config = dict(
    experts_per_token=8,
    activation='tanh_gelu',
    router_score='sigmoid',
    init_std_router=0.00915,
    norm='layernorm',
    beta2=0.99,
    grad_clip=1.0,
    train_tokens=510200000,
    steps=3893,
)
Below are experts of layer 3 (counted from 0) of a mixture-of-experts language model. Rows are named router (the router's row for the expert), up (a neuron's input weights, with its number), down (a neuron's output weights, with its number) and show model dimensions 0-159. Each number is 128 + 32 x the weight over its row's rms, rounded and kept within 0 to 255. Numbers have three digits each.
Before each expert's rows: a language model's description of what the expert responds to. This comes from a sample of Wikipedia text that the model never trained on.

# expert 2
Description: Final pieces of proper names, often surnames or places, such as -ugh, -berg, -ford, -shire, -ley, -ke.
router:127054163161105077121087134073137183106175101098087131108111129241095140176118137190124123184131097102109095158155157156115120124178172155139116118160157054093091147118112134137081111101136097081104122098113124106175162108135136100193077114119156078137164128182148086126121164141130078131179098152165051132132104149086109106093129091174126099090168120113145168168127130118143108108100142163137113106067156087134096189150145134139125101170135142111141191131163158128131076114157159
up5:119085121156192094125114054115070153134164114083132155103113132134162132130081078102139090113135123143160118129106121151142155125106059171093093102131144109111134162151118101143114133058103152118126121092196119154068126136198052126120090164186152073169111149129099136116061150140128108078123161174166071066124112146095105128150118070127101116124125148065149191133134130166159181152111148163133156121157142142121088113138135176162146066178150158115137135194150161100132107074068165
down5:051116137103072111168162132129084112164115108070139139158133139072192152148115124170103189143129112138124180193121099147114155082136125174091151106168113121113123144108107161134170132176150060158148132141094128143133143128043151153127202098091136171138110138083115150135171151179149097141126115072095124142098132151120180108111135127181169114123153080124138148142128170093110138130079091077166091149099116072124125116148118065146080145099170165102110145141089171061117069143205098
up6:112182142118097106108102124145148186139101054140085116155142126141159077141082172182139117162107119087154143190122156129141090152173116145098108137137140086124105127106142139119102082154142177073155162164136104096095191090111103062182138149131174158164116111145099172060113175120123139157066111079168144124158161131071111194156081087104176180123154100111123103100115135117123133115138170134101137195151168102105056154158147146159099079117093130116125120112127168092120158160197191
down6:116094145118098110119143083116121130119093204135151126075114124072122074080197050116079173080121151130113098198154156152104189096061123131143129093121124175124126168184074113170133114174191100166171166185124154140132168125146153137120119139138133132118168098159132112190139176071134161160099163134061091125086157074094146133099167127120141172133143130154094140096117113084131148123123044136089128156089134101129180124136131110147181107167130139137122136070184129089124109139103109
up7:127096125113144075142085159096131055131170102108130048172172106119061111140148143186089158142141123200144145117197130138140080163203160109119143130106118152114141095077117158116189120135108152133099083099112100072137096115116123169215104111156128099141131149132101108118106156123111122107157167125110084154147110128096115144114202088155106130142106112119178078130100134078069179152078158137138118089115174081100129128102149106181169139108210099143140170120136140126121051091127156
down7:074129123151128122139094102136140126162117094152141155152166119156165111131134099104113134100143109127137110090134160135190159081186066110129166120150120077131095132140129109205156152205083101077147137148116132151111123128138103103159128175126115122117114068128090190164167102101129121108087177162100135081142077147137135064083116103209147135074152167118144150186136102129091119097156040151093073106117116088124128103140107170113177106204165149086165122111104199123134148072158182
up8:166119178098099124123109086139163108123138171143068122133180209139073114084137121150156133127131083114034097108113155168159068182180152141087195087169144130147152100167131111121115116162117164100123115117109124115186130159131101111124139186129114103131127126111152149169170143174133185153116156124180144098092117145094087136093130128137137097084123121116136160135103140101171108147145117128057072106096195149111162150095063042168122155113196069120124113084120130141141081126136185
down8:065117073120137148147154126066114146109144104102147142133127068148166153130114122127134104136126199094118129125119115139130163093076165105108099160089095082072135098134181119230135159121140103192134155115111080162161162203085117098111086155123135092091144143189182122169134145123118139116118183189164105089210115080165153086123091121142104180140039124139116145082115124070108085138154110151197141119146110151133115134156117130076144091143120125086128146127139191102111131122163137
up9:097137090177120129152089105130170165106118091108148141164157117152120168105095065188104152134152169132050154149123111103169197087099123079062092163164173100175087113128178135179131083152166174168140158093163225137119124143105114164159094109104096076108150099112134113067128117089094155168085137121135165083080111105112126108128142140119118103116124179131086208116150118099186141104097122126094183135110162129118155136171113116106140151178124133102192144140123184150134131147121080
down9:143162131097135124131170199085118124118082122122093095129077132135158136108126134144157155131074064115215095167179154089110064152184111133181136155080147126175097128063065112103109095094143147097094132107080078081136100113168103134109139172136175187108108169124171187100090128131172164124111097130072159166197137202080135146132110167130149115167124146151181120117089142126127083141128126150132093123125183159150092085106149121137157120118145074111101146159147184110167115101104143
up10:106150063122113115131094122067127176118129200135119119083123147176097097165151122093137086083167152104098149115135148103154138133135132136111134157120127117075185101183107081172135087070151101142107034111127122124119133113109150089139131146068081079178137112166143116112114158157129140139154102152147147117087168119100120105139081081192122176105174104132018149150112117139102123134113145112173155199144106166157130170192143104126109098145127107124126102146160117144051101065114205
down10:152159106115139134110160120157182119170146146065174099089132128103156138110091146156166178133103107146159120101147134199114106138148158114150114067170105084190118118056157131083103130168128110112145202100140104121142151084088091132129136122126149148098118067132064081108126134102183148102107156080081161129182106140133115103133170149064191100134171130113160102059094097128135104107175147128042117086179142106148063153137174194124106188114109096136166130137138128143139109148177145
up11:136188173136115127144119102115135093094143155131151123120160158161103122144133152169154104187154160133104150084096106166122100094121117128158091162154098165099077187100127174051080124120129151108157102115148118064208131130174154167145174140147148145141139121216118096205139161113135114096154124092115089105137134117101166130145117145168120126114166128123136106120118096087082089094118106173048152164107159080078087169130116170096165090174136103131139181148164120120034123192176135
down11:100117085166121158081082153118098143169131076081132107106188120091117141153121109098126051172081103080166158107134098175158147157142102142144142119131112139149099136177119066073162138189148096120134172124109160113159124124147165105130091137164114148136144144096164166159077104095093112078128141111116119157108145078095100153162138193136087109126139130126075093176108166138070135104135219101157156081099075176158125181133157136242131100130140092139145124144149132186126141085097120
up12:098098109160106129183151127108180161143163124129097094104117132162149117205113100161127145104146111131169100146074089142151138119102121120099154204128051144094099130115183153149129148124126081120190159147118173132208173169139077152125105150110058109062163116096105104157180150091156140114100159160092157112175142180114100093160161043166140128104164124124137151138048115104132117102085083141113082151153159146178145133119089147207128135081116176128095132104144120129152160137136165
down12:137127167128166161104128151107099131125102134095117167110120188118150125164173182142102081118149113118159146160188141169199155115178126126165160125125094134178126117125139139161186122143127145102055110115094049154085115100133133087124125159118162112160144129089055153133095123088164065135128141113073087119188162131112120111152104141123156156111090187091113157150162154150107137074141160117154071093128150075092144059106153090052202136085127137108185120086146087088139183140094138
up13:078130133124168091162168132135208105137113111125123152104032125164141076175132128157150132177096189128079162132121135099144177145146086119127132094146151119107134140152158149111111129106108162068152079137133158092071131122117130132156118136101160142172146159121098099098113225068126078075150164136105171093142132116073163116117107161144141091145160161090102105150124135096101140088116137052155176163181091064152133134174115125160126057102112069140097116179154097086104084162150108
down13:157182131136098169145147127165157084134125092147099163165113105052133148084060105118145114102126127112084126086150094074130160133161143166153142115204153158144111101107125103138204150150154093082122126106165092129176124127089108104074089065165105087108147134079167171106100126118153144139134077087153126101101131140135139165115142132099133109186097078185091072177144065160140134128115227084113182102089139163154084136112108108144111188084160099166150127131118143142176127103120170
up14:147164089165149124149119200150113106113121152117147063177157180133128123146117104120111117088147174142104072083078099138148123168099228120112181081142111100113114078118140135092147068141165149157081108059110139092176093077150116160095144128095120113122147119111108122139147104110139211140126167172137096138091137110176157068082105125105133081161155123079079148203101086141128158121136142169113143113118150125130106144165175174089081100072172083134182093141150123109123174106157122
down14:149091132206131131128086114097077157032195171086153189105155143143097183164147151121124121126119156099155094117118117195148129175141142141166153153153131193136139187127140126080105125056154107152123085100095167113121100150171112111109133088134114183118151189134089131103091090099093081114114084150112112159096124123124078207116133160124118112075179131149109128092121110115178127086148106119100135109120122073103171109129155127159118135117113180136072112122074101184128193167156093
up15:121067149094102090168085113177191114111104130083090144132117158180116101157192121150130163145080101169098050144084117152140077156175134165157085130142176123127163117144086159110115082157123161080096127125089089144116073063174081188135102179137130093136204120085125152138169157085177139080159155124107141183171116119096174113084114125158113107134123087131120124116102073119121126094077157161112167082120102105084160133136146169170148113129115128118088118059151113125087155121101135
down15:149140108116130066098093135172128128136112143148173107186091095071081158145075114129117141160183133127086167111102138101159129119095116200104112098144110145119095159134137111143113144124134062128129143165156125137060195137103124095100167087078128147131125191154085100145159119206123143140089148150151102079066129122116102139091140071155086165122099108102121176139131176166164125173146108164127160179202104212145107134118102069130126106111180074148132108149057177140145159122140084
up16:133100126085067095135128154109163154127107128112144137117099104167098194081122141168127116119164180151107127128125139154108072158085095124100130100065166094113124122136130149178084138095126099093171092132128162122079101137126136109193124126152136109159156144139111065117211105160177090144121127122072163143115094138143109092077228154096078167130136133186133048106162139144117093135105084180080061129133159108139100129120141105147124106160164114154135054137132102098170202146163185
down16:132135122145116159068115027149092134195064124178082142156152150124116082158102127104140105148125132121133171132120115114121157166155097142137132131191126129136161128125115128161116150194146140153125069166106135147146138188078064124099113098098051154108118112113163153083131142115078135131148131175238112074123171081149111123114118112169143121096122186081097128163076129149168127131177095086208081131107110135114121140200137149187121130108140176137128104089123100110130102087133096
up17:127102149111152148130143158126098136105140073129099115134128115145115101138105170076122111138156098108170140075123125127113102114131138164097148107116128112069160170146133096178079077068148145091144180135102112134184166110125096089211061108098065081112136126185131156176132178138140125141150111169190145129183156088152203106127082142143204082109118105089183137205122117093187148165109156167114123128117184113145098100097115071154113100113102113142180154169119105144090079152130171
down17:127097112111139145126077082124133152092106112102109167144147106084080175120142175137146141133142145101050145123138097173127119197152151098149133160115102118133031092167167154104192126104141143131115132144152078123139110113129092140169158196117159102157119148121134126132064051080133155134181154134146152156130102109146120133210135110059100116125048188140033109131153148135077119144130146145150117131190113132089121094186134122113154089127114111069159130169155138105164140123094196
up18:146085174162156156111104127110066161168192141089141079100145131187153172127114179139126166136091128140118141087089146099145146157143080120128158112145105140152103128156125145118173163132185143088114125156138179123144139138150131081130079155231096084168117129133125122174068110147114081153066155135093085108107085160043175066127160156129079115133130120091156119150159119178148151104171103135153085124130140222135098108094168102131070077110132128097099164123180140162116096140132105
down18:113126118142083126054131101128115137096176133126139148104096173150150115161100141148165174201135131140096108103180186101126108211100113153169109097083129117104171121117139142123146150149129179142095196077140131151128115091142156127165154140139131154124098182128134108130104106101093096000169070148094171150135175162158114168112099126079121104146101094133151116137108138062096098131102104130100081067126141111147161149098132159127126117172116126207137165118107168050098172145116157
up19:129169154125057135125104082103180099096126085123075149124095198198089117153152056181111119117113168142071121147167073183129121144165115126116177146145123101142178135136133117134106134143119094112105125140174145083140159105134106114121122183133154150063144092147126177151079115097093104145115090166112156080125142120100132165129132133166177074149138087109184173160095140105066122129099089091175125158142130218110124039083113114146168147149147118119097128112157118115153060108071138
down19:133198127143152192179126133132141127084194108070158071090125133102154086146107186195086084118069131162093122148133162185076114149117117142150100096153154127150138170162194134091121134107107117092129118106175196089103131099224143199099144111129118162123118124167097137147101108056169101109103075169129108127060157076131132144124118148129175147141137153135120165113130080080143115090088114133069139148080122142095093115095183161149119134130150125123112155129187119139146122124085123
up20:124130151125113119098175129135091169110141149093158128057084136152104122152112164160107163111135117203148079135179105161147162166169128148121137106097135090142068152115124135079112091091158101106167176113131107133150055098147065082102110104174090098088086126153109190155136131164158112120168120149183118128089099114161179112102120121152055106118207117156110129178153112121125174098168083117164126110124153190135155148176202128125080102144055093127069163079120104113101089119130130
down20:104138088129153128099086108132119101107100163097154130139135084178101073187143122128146109112145104091102132195088139096136139166084156087101158182131118122124173129130137144068142046131100138090178166136193148089108172121104176148123184140106112156084109113118090075178133128148102136144156157130141151143118170127079086147140075125091110133153109150066130065109089229088130102152114195135137091195106113082134103159129081155150160157102176164102168118195172128114141119148119105
up21:086121145151105114118032123135166201087184062093136101140116106176139108195157141104121139048118118144102146152094158140175143100161147127148079164183172110108111158128076136164109126128145105107125103098158165118134249111144123084089155117120093142101143129161117142126113144135089104137147203115133101178106119096150124110144173099148131149151165107164166158110167097134092181104105093100101182211109133173090082125122126156078119140175108148146138133135152129074110104158127163
down21:136068147087096147103169083169100136133142141136102129043137140130162142142151143082115158114127194159149136097165094172143139159110132125082111166134129128137105074116153143172096105195118124135157141143159102115147066141050071092198108135100144070166165094106148088098156140112155134122091155095152164122123166164110079120119175139062126115130088111092128142075103164165111107108146166119165129093158183085119094190160080111156105068177124103164152165126099096128194180153150101
up22:151122157128109115139061109133080208129131123104143086080069191121125165163077172117141167128089110158049102106141113119148130179167138111119090099143161119164141117150124135084106143139170139157135164121139129156182122142112125158194097148161119094124185117143120139114105129118098123107143151097173088168150180135107103141116091113126122191144134141033148141080227095137075112093101135118091126119081105053165121149156147132166146150157157119163160176093115171152093061104160098
down22:154154205152120149122136092151100160118076213108139128111123160109144101133159164157131134115102149120111089132052162093170146164162088118130143173054117178153145123096120146127117132137121138140089092178151168130076082156134165122130124181099137126143075154091119120129072175135121083117160182084099184130101109142121168139082184154139158109146131144115164134118131100111085146145161172059084145059174216095140095167067117134103078142148114099121168133064115084097122103140098130
up23:089158113124140117180127121075055129138128125164086132114135169146074105095140108171127092153158066122139163142186121128164146175109120143095124139157126108100122188135100105126135158137143194134164155126183153092112085146133127118139147149138090035190123095095146124133100131150128158128175158128123080091126090153107065151076141110078143079131167189121175171148216151167143058152051124129140110167111111129121115124146124145121147114155101140134185101158171118089187074070095140
down23:099113183122111109114140156149148117188109124117147161113175057087115110173124130106100170126141178068116093088125049131134131062111081137095143073122152161167156122162133113168081107090119049130119100208085117144102156159068166102068080171143079147072132149179132177179130087106128133123098140159118157112079122150169126142209140122166102181112121091109128125167134113147085134124114119127116188116150138096131151163149167127144159186123137087116110125125110168124106124136205130
up24:157153112172147108100105173088159164113140148156168106063100100164076037116127165134106125134162104072107142169163151098139155191114143094090177157111154127124132130151075135133154096142152105089153099091156119123160109161097124117098125105132114100175088159142117109064171088066105103097155149131085106138108138149109184129133096077122126066178138173069186170112141145134139140103125149106115164133169221124066104183136113149172073109157128153148134125164169141099117165195153158
down24:116165180110163099164162139142152177119138096216147114100089108153164140077115177102160161101053111119111108182086131122131126132127124137088146090128105187186122100112172121070122116103111117150173111072155103143096162109140130135118086132137138134109111110152150137174135137097104147149154108127090123119156091143108120137178094198043078087183143144117078164070146140088138121096092195125084108152138124050133122100114216168078099132153125112173137191120114127141119134134184100
up25:122146119126066174158130027069135141071117160148129126138137172212089156117137141157157122150144125098068084182140102086136172164116135195131206145065117170133116173122075090127091198087136131134084109148103156090142138145157126116207159153179086119099143110141124128141164081106144109099130140159172076091131102185103142158136162136150123118160122135120134154160129107083181125158127132152118128119072133133126132137119137061153082097123085066099099109121131087069127117105119124
down25:103091155157138129138138136125089188140143141114118134139124128179103083125103161111138111131157102140104107135084119084187150134112154113083133147122107112123113026167183148186159174131098133169189149118146149152085139153034087113106093145093153078174123111097179146102149192140124120132135160131109112108095104072088115102089109120062123150098148111123090171084096166148079139119104105155187116152189112126121131199164045156095097126147136119125142156147081171135113172190179116
up26:122108092193119147120133100102140165098148129087160125085085102161127144084136123210107089162124127089127098125113126135153110132181099139139089117155118120141095096164181034160092187094117187085124087109112140132151169068162143166144126110175141152099140108115142128106129117140155182113087179156162091101141128149158031151088076119101038126146136126063146150205153179082148143175105097175150156129105178105143106138190154088146161134145097126133128168143143141105118115130101133
down26:129154176124095155089147129136087162110099165104108154168127170115119087139123150144160213105133130151161136131156111113125158098093126062181102176076115170171113174156141157157192042139129102169112148137106152114162143168146126145127093083139162081154087127081100075151144134140191048052137087099134151144075156112155111129128142170090170134109086138140154111088140110170109149078126123120091183109073055112130099184117138152087109155109052129123123140158148112146168117159142133
up27:099137176196099106137103074106173187136102092128151198122135128138117086207140104151159100072040088094062123152119112130142140120112133076130078145148095115106104157096134177155092073086156116091173080101115122093081154124164129116133119165166115091119125077105147134152067130094137144110128112123145066118132097127141124144124186100155147141194189061124142194125140135133142164146085111128091133173100158150157096148143146133136165164163105132143169120121174137201106116185107151
down27:098182061060178127121149186142166104160157131097152124105100133133122145097171133102142076115129141122145118103128122155149128110116145133146164062143140101208115116144092068139147094141104122109145098075127134096134139121114137113158188123104128133186142069125107132163147119059097231176166141094113144170163086114112148125127108146121180124138162203103084130146119149135098092146164129143066135070142148181080119138143123116145142120129161089190135072073143087159127196168076088
up28:110158081124177129143068146150129130105145161160086094123146109145139168184159093127145099147158122121142130100097124051176120148137155156098149140168109099143088146161124070118209133143136053104075069181172116121104209056121129085056101134123071162081167126124119140141107107127130126096181111118105132077073119105106177155162075152129110129073198105081091131154151123129129117102100118110103135120117131209086122142128144098127138143169145119159102154137116099169149067133080110
down28:107108135115128085181156173100129072147144160148138122095122085144172122099096147160104198145127119135121104138149072141165147165077187119088161158123107100125175182112106137166168117113166106145157154116081108064177097190156141140111105084117156090192151145108097100147147094088133163140123120112112103139201167155060135182118135143104064153191098121071174097105091101145137132109110118142129135166090080101139132099123181183076155122115167105098136089124165055069115094123160134
up29:225109154097105107130146138130105177078149179146135104061099146147136083183131104147124125162127124122122096141133085103101189164154089158088100120134098082105093153101130143117102131104089129148125139163152104147179133147135180120134127166137166129159113140202130149188114167057090114134111143165192118088133126125112086117118137128162138086172133098102168163143217125151105082132094142170109118165132122121123104110167127112085014015107084125113129116125162131099117108155133145
down29:064175084124135116104092110190203111144137105118129106157150159124139111131137077136134106160127142075117124153143083110158165152134154128138129111134093130125166177129123114147108118063133121110191123111071113191066160097086117139043105155129115081100179120153031084142138171096087148131112087117086160155140126149148115135185135111140144178151106119140160143155130156149125180130137087091122082110072128178076103135121122106167179165123226086079149151158089133132090161143165148
up30:112095094174173077147147180094175165145140112122168129071094094143102063162121121107098123124105142117129126151069163165148114147137130154184161149168136170106149197091239142142087094099125069109133145124095105120132168142152122151177114129183040107129198100152131120148108182095092142116111106204113120094096138133088129060136165066142144116080177124129131104129114108119125115134096123158113148138093146139167139095147110111201118149134086151163144124128127051139131186116109133
down30:083128190083141186100139107153142096160101180172076147125136189076130189116103114115172154122165118110131146066124118115169177149157176116108095095151125129148150060114124135147154084131156083104105059149119162122102146118040118152118091139098120114212125096154144159109112124159074130150092099117176178143117106082159086078108171077192148188164091137135120096140144141150119154118111132102199137133138109149129122113093072163149110122105113110167131102079180109130144076172137159
up31:121180148130179110201092149130122122111147085159076092148118181187058157103121154154123177158123133097125128064153119096126109115140150119100170113133152139155158106082114159160137109103105035117042145093159130151159109121175083088165056135124166146096078098189167061179154125153130129132102130149084084154078135141102071137127139155100128107144150165155128176118108113075108138126090091125079145070130172131148124119129135180196122150157156165109143143144158140141160108168117165
down31:130055145133137163074145143170156127152152158148125121146147133084053107146132131169120096139152137135114145160166100175160143202151114169135065122132146134100108152134131129137084134084136136179147038160119139082182087200117122109129175097138106112137166089125134136108113101127170130119162043147126137202186102148215144158127131105133057116153116118067126114132120178163138148069119140145175101113155080091040141101111118116143114112109115152095109122091109187123086114106143093
up32:174127155118077131120141129105126112126085151126117162101144148166118102170079077148132116079191087149069130070123141085158156116106160127130142143071156075144057158117161148135158129129148133107157109101107166150144105086162141178163115117147093165137217143127099096140163088079149129116181123115082072163084144127147099165101077146091191131092171146105136134182081102115119121122145123141108062083130159089110141097124152127171098097094176148133158092132124064139059180198089149
down32:154094108166084117150100108132084140123195136130103124112152124108149159123157160106120093119165156157204145162099109142142107162105110134104144120112128191119136113147161160107165064215159110180097108076106096116155104153051189098119080167115098106198155126166212148043136117113106108127076130114157174125160097116156098057115129119091114108157130104165147112095155151143066109154114126080119139104107161125197158123141073158134076123135123117159164158075162134099144080125128150
up33:123086155099159094137159108118153156135160172059139145109185108158100099112119134124126190143144190099124138175135133157127115113078136161141089139144178117131156196084133118151124136104148125130135094118111183126095093084108125102166106129135173128146099128182120143094199113127139108187155150152124099050119137138121134116093203054115158186089188127155132100087119126112091136116095127145088178155103143114061166136125150096161097180109176062090104175143155108092169059104200135
down33:145177060118122164062046085150129066148134106171121135144086168142163133161137080106132049125144169114121137130099104141125153106183122133126150092132110148111120121148096095127109164106154124090156096141169114120128132131106099142137123130156148101100147111068069166043113150157135155115099086159116174171106141135109129168175104144112109120163150145049136099184137172120233147128106131102146085104157096177096128128171131202115154181102138155173108075154078152119096176149112111
up34:159129141163106080088093127114103121145159072138111118119082177138065106118151126162183163113112115124113153237138126076119125196191133128134107133081167101115140153135132128171158179144116101124098139173157165165189131077133155149123095152123152070102096116124108104111060136149091122099130074152194090189113138151108104142103107021188129102147179144118157162100159149158111167103118200099162103145112129122041083147128131144133119133118134158129108109150159150145120099120150145
down34:127103164133138144148134144048126169115149150111078141148192106218137071161166129139132125189101098118146118093163077113103168125082101149123113169174144157152155152136122199067122115160099126136179157215191099148199161208095099168133159073137162174090127115111099132140093138095123125062136109159128144119144103104117155129134136127086118157150094150121125078153117118138126093098131112102101188134119108154105129083051109064138104125092130142164111104092112181096152141110101107
up35:124097141109100120135170179154151158086117065118113113050096112165092119130111109122118178120085118189082101086120096146139126175161157120118132144120197145125157134102139146121194106109170086130163099087152134189083170150124136115184125083087113110139153098127067091116135135102134106061144151086179117163086149130101094141104124114146107088139121118147107123168116144104131132146139114140149126167152185112118085183138170147105162082117155140064119115182147123103109005210183149
down35:088147163153150118169067126117208175162131146106171069127119127096188134126164132146143141096100065097111139128166071093110120181183107146178214055098116149084114115175099137091160150196127102115097141139075129103098154133142120171088158117165106128111133129083115152174107123076168125113140117132151136160183129151163120127122141108121140135188098142149121134108086074050138128098137078122158090131119077147115111097127090080168086128100108179107139122113157114104218175118132116
up36:158175148148138121094165089086146127070171096108137134045072093126139151177104057161132126113111168104151129160143153131130115097188189100116120128103137120145069157120100127123088126122101143146119142124188108120143153135166120166119192127194116089198128124145120119079090140141101113100127133158138118097122124173119122147117150182095104107151121137089175074189084107157102101136150175125164219099089168127169104099135128122079123174153126148130125124128170172073162059184109054
down36:102129115124167196171172122188148118088114136134154153125177102081155141150155149158131125130101100121126104143084072133203119157127178095148139101083119109148141104116083098192149116123127153114126176127092155112096070124110101129075098179108118144142115087157174099176169138111102149137176146097137176143133148149170135173063179129173174146135109090098102142022112101139077149099126099150178156129114125113106156142105097116107065081104062058098146116120124098104126182140129196
up37:155097102125153073095135174053140078086153153125102130106037137134094122205104124119168096149123115102129092172124097129146163141128132127163120177091082127101114163123090080122127090097100169136181074191109133143138181130132165121104100120167156110082157088135068170173088134126064125163166113153180121115158139139134107166097128168075065116043156104108117151116177146096088133169174154123166109157134144084123143148127134136147147150165105096114167162149120099167120120043142137
down37:162145122175181131152103122204113141094108055143181162129123166152132153128128069124096124145088152155149137154168198123142146143130146130163123145134115121172123082144153089121110085181117117106110130117189134147125088156187162114123122110115129127092123164145094093106075122105170104110105121084058142205047085144111142193155147097151120154114143106155146099129121099098133177090137136086093147114143102162156047129088142145133109092115160131154032048141147073144082133170151128
up38:138108144076152075142136159108130128059159123169161114123110149134091092067143128161175147157159166163126127165147109198106171154145105130145115052112171056141049115119150149085163111084124125134112149157121070128171105102164094135148104131115165128165191144139105131104109076144117163117129116095085074122139104103131097112146139114165158076115197043069172146166102130126149167179109125119123202122122158183146135115183119118124126155135167132097116164190051111107111151124117101
down38:103101058129178166141142140158120150160126144100158143092141124073152088161081147152139104115096090054179161135124128100186148115075114141063126153159114171142152099168109150183082096183076092094140127102095140116066100115128121113130130160107085141116084087106149156138172137157127140190097193141129170134172128232057101116145112114143138156142138171142092090092111111153140112122098171113102151196124103115151137128129115146108169149159096086140109181047126129145159102077143143
up39:169160122155110131095139119029157197144188192145138108167112199165140090126147099125095132153143124151122153058168158114117118136158135157162178123107169131154095186085131109114127139145107122079062096124135144145131189116167084149158193163152139124110159105114180094091126139128096132148120142147149059117161099205098103083144078162128111199095119178120103116149096113119225146116141104131118130143102111132134100131143120155091153097153133092114149091140179087123098153078178118
down39:169096137115121178128100111158056092113147111090094133129113128170084137131108136100181097093126085162143113125140077171095131108094101091150128124106131176113200118156150102177150124098148168145157142193140121156154065133071119153146124141156073152144108098096137111120178123173185096019145125172149158179078178100103172107088139105139158097137159070122118109084168160137140128178156114123146066142148158151125102101096093077182119172113115148134141178130111147089188078161120107
up40:116143187133177043159091147130125111131166165126129129128188106085151091207116099148106151135083144079139101211103128083152135116105157145165134079173169157103094141136125122156126106142144077126180087122166074133128096113088148134099102112182093117094133136124127129142150149122164122152107112106198139043135116069086071080127143163147118146155183088139085184102121136161106093093102128146113112149095140095140126173140101165203140069151131108146150127108135151207094112145179127
down40:097136061168167166162140102112179154169074099175097198115137219196071113111144119100155122150159106132113168080087201202157107104130135145173164165149107135083106133116139155091140145100133122088097134131112155154157165135171150141154082111133104100117161101102101106131054128133180185052152134117093116175164127098138178111178128138130135083092099125143163080137111126116121094115136115131114105090102150110111128146160147119101162111077101140086163143053153064105128139150111123
up41:113077136130088107103091147129194160118147097076156146189132115093113123177122079097105123155171140109127067125101066105122131122114141145108133132117088109136152142169116150149179114115102139098123136117134135130170123077126102143177129155107119081161102164161176092155186093184207078152166108197198129095130120127145113094081137055161148084104166142129145177182158161121115133089143151113089073070098135081169103085170120154192161123160095124119157180118100196119141150112100123
down41:137192138099159113128094076120088128102138142177144131135121169149108104123167153161189139141111083135109159107087083139176179123157132159108121200134162080102080133116108134080079128087163160132144170099078106150101141123108104137072144126136145151098100136122115163185106117058050175109122119146136133110149152123123132170125050122172069132084137138073182115188139196097191118131099111130155140168072121198084113141154164103095142128127143208100091082147101114146101145126141137
up42:134089185131178106141094204113098252061089123099091123110105100118080121131164132136130107115111127136145159125063102165127128170165110143091099102111138101090125129098140168106123101131157116121166189149163121157165123167157106148183155143183128068127135085119138138206136149086133035096132117108129121094119107204144110108111135128202114146130107087111177127079157107095157127104151110147124170108075132075133105132139151148096110110142097191201138127126149124132118153093151154
down42:140107151131088210133163125109132149108108117144143128133077167135163158125123129147154098235155095094122135196170113041170137113119119052109128148046132172180115100111093148163081121129119114082165085093137106128097138141159151133146092066162137169135101141113148152150132149079089116151164161047148085097158134106100113103164194104081124124153109160090148116121113128101081121138142154087159130142155071129182065143096101134138138114132169081152164142101135167133145152174089150
up43:202106160129111052146123160100129131142185176168074138111076100168119173141129169156118165174078147103092079159117147164132079157136210162093113140127143112141114162124085077133124151093117128119117108134080185141116080095166114107160136103099121079119130116130164096089117166184155108214149111105127125112076100135085117110129114091129120104126122125135100109125061119162152103125115156131166122089136123129102130130055098142108086190204132101095162159126127206189154098082134152
down43:116102121136116162146080112120082116142140128147104127130169119129082105136117119089144082140175142114131190096190049157161119099088129153115112143127099139091175091178126099122116096126135175185142157086114072141125090161065071134112199189101112162110115112130123184125163086174092129097149146182179107116182115145179165123123111139168090128092143093095124128128179175114127093138122063118147166163170087177093159095173171118130171086102110162122088102155095136124061067170132112
up44:131143147127084087119125106113102138075146086000102081140146140123126152141098124215138113115095094113175128186093159144140126140157104156200111121149119117137123188147170142100128087117133131110092172112135119117144112105156127156091128103210174123102166126149095143098137185165103111109156099137105103137155139143105101179166120096163118126085182074165145125096163151119117048037121104177100142156100138075135127182149157127102100125076077131123103171123143127174133112122162096
down44:159119156145137126094114157091114087157091132066127119099106088100073103150131114168135130107068159134147128059212134112079144160133132170134105110082120132116135137134120144078084174186133099102115173111169112089207127170183152131170186126166108171139109191120118152149116181151119108090119145142118138133106169086143171103114135097162162124096081137101156156164132139084146138166162112164135023138118129120070093193057110113137096169141111121136088137159183139090139085115096157
up45:152110104116150132178085147174202100116090100102219085122103141139102093125111125132161145166181162148135104162128110090103191160070149093079168118029163116102104074140122082140149117148144106149163122149195126127101170162116148171103111165181079137120093117132157100178125131152071140165169115189134084113100128143128183142168086083143081143128143115122101069170128119143123136095133134152110131193149121119101103110083117097182126088138122171141086144098117169091099084129098162
down45:109117090143108109112101130109113144163166101134127171166149182154156147150195090113128164130072066082147186143100143144121105120168067158110106156104148144110140105100163184147142097115151117161132108125150145159172114123034109069152153082066127137070156146108101125120134155133166199127049136090129115113107167096178118142103159152133139095112103101130164111087115167116146099116141116101184107107171114150152147153145122094070110199154077063218146085123117087143150122137111181
up46:123124130187126126110179157110103183114120107100176166085147194170139189126058103127129142168122136118098111128070141168143070114111144114126169092122176139107046078140150151094112092123135125137102124152124153138196097112154157118178116113128158062095136098169153046161116121152131134124139129106098163143169110137114140096125072190098173106141206174088102102095151152053139128122119120102089129137061136070125118133108161163170156060113119118119134169129130148152119102205139111
down46:123181136186108180085056105114106187108157158103105127131119106100124089060131080123107160169114131154108059165166121084144178136118092188153132121095132077144111137175086128088132170133119149168095176139143136161132114090215139107131141158169156118127144162128069176163048119074097162112136091151105131117118128089127110113136182146155107062109159164166170091155128152137141104119106164145150124106138075145068142162091134198114135164113161098137118157130122149109141063075093136
up47:103152127113109110101106092116124125099123132126117112090108125205143092089126158119161099083122185114141150174153099108088142124155129128105088084175109117135093141090156135056141165097151130145150164139127065150108145144144110144191092194144187131171104081170141182183100102166151051136188186084107175122117176150132135165115150104138042136107137177158147118119141130118112155069136153125179122085142141170095147087046119107099101120170110070143175145099147104146081133078162127
down47:156192095112102112164183078067087109122160171087122072177130078136119180115127202104072090144140167122153124116140120133099150112125151169135156158137063121159097130089114171134095103117068104092115103120092154086105136134139129075166139073142131125140102153144119098126159126136170157169137129090092078145090108122114097078095148137136121206163104064155091165134176071113146150171073162124085126077147162126162120119189142099110132161108131123132069164187138116203152146142143157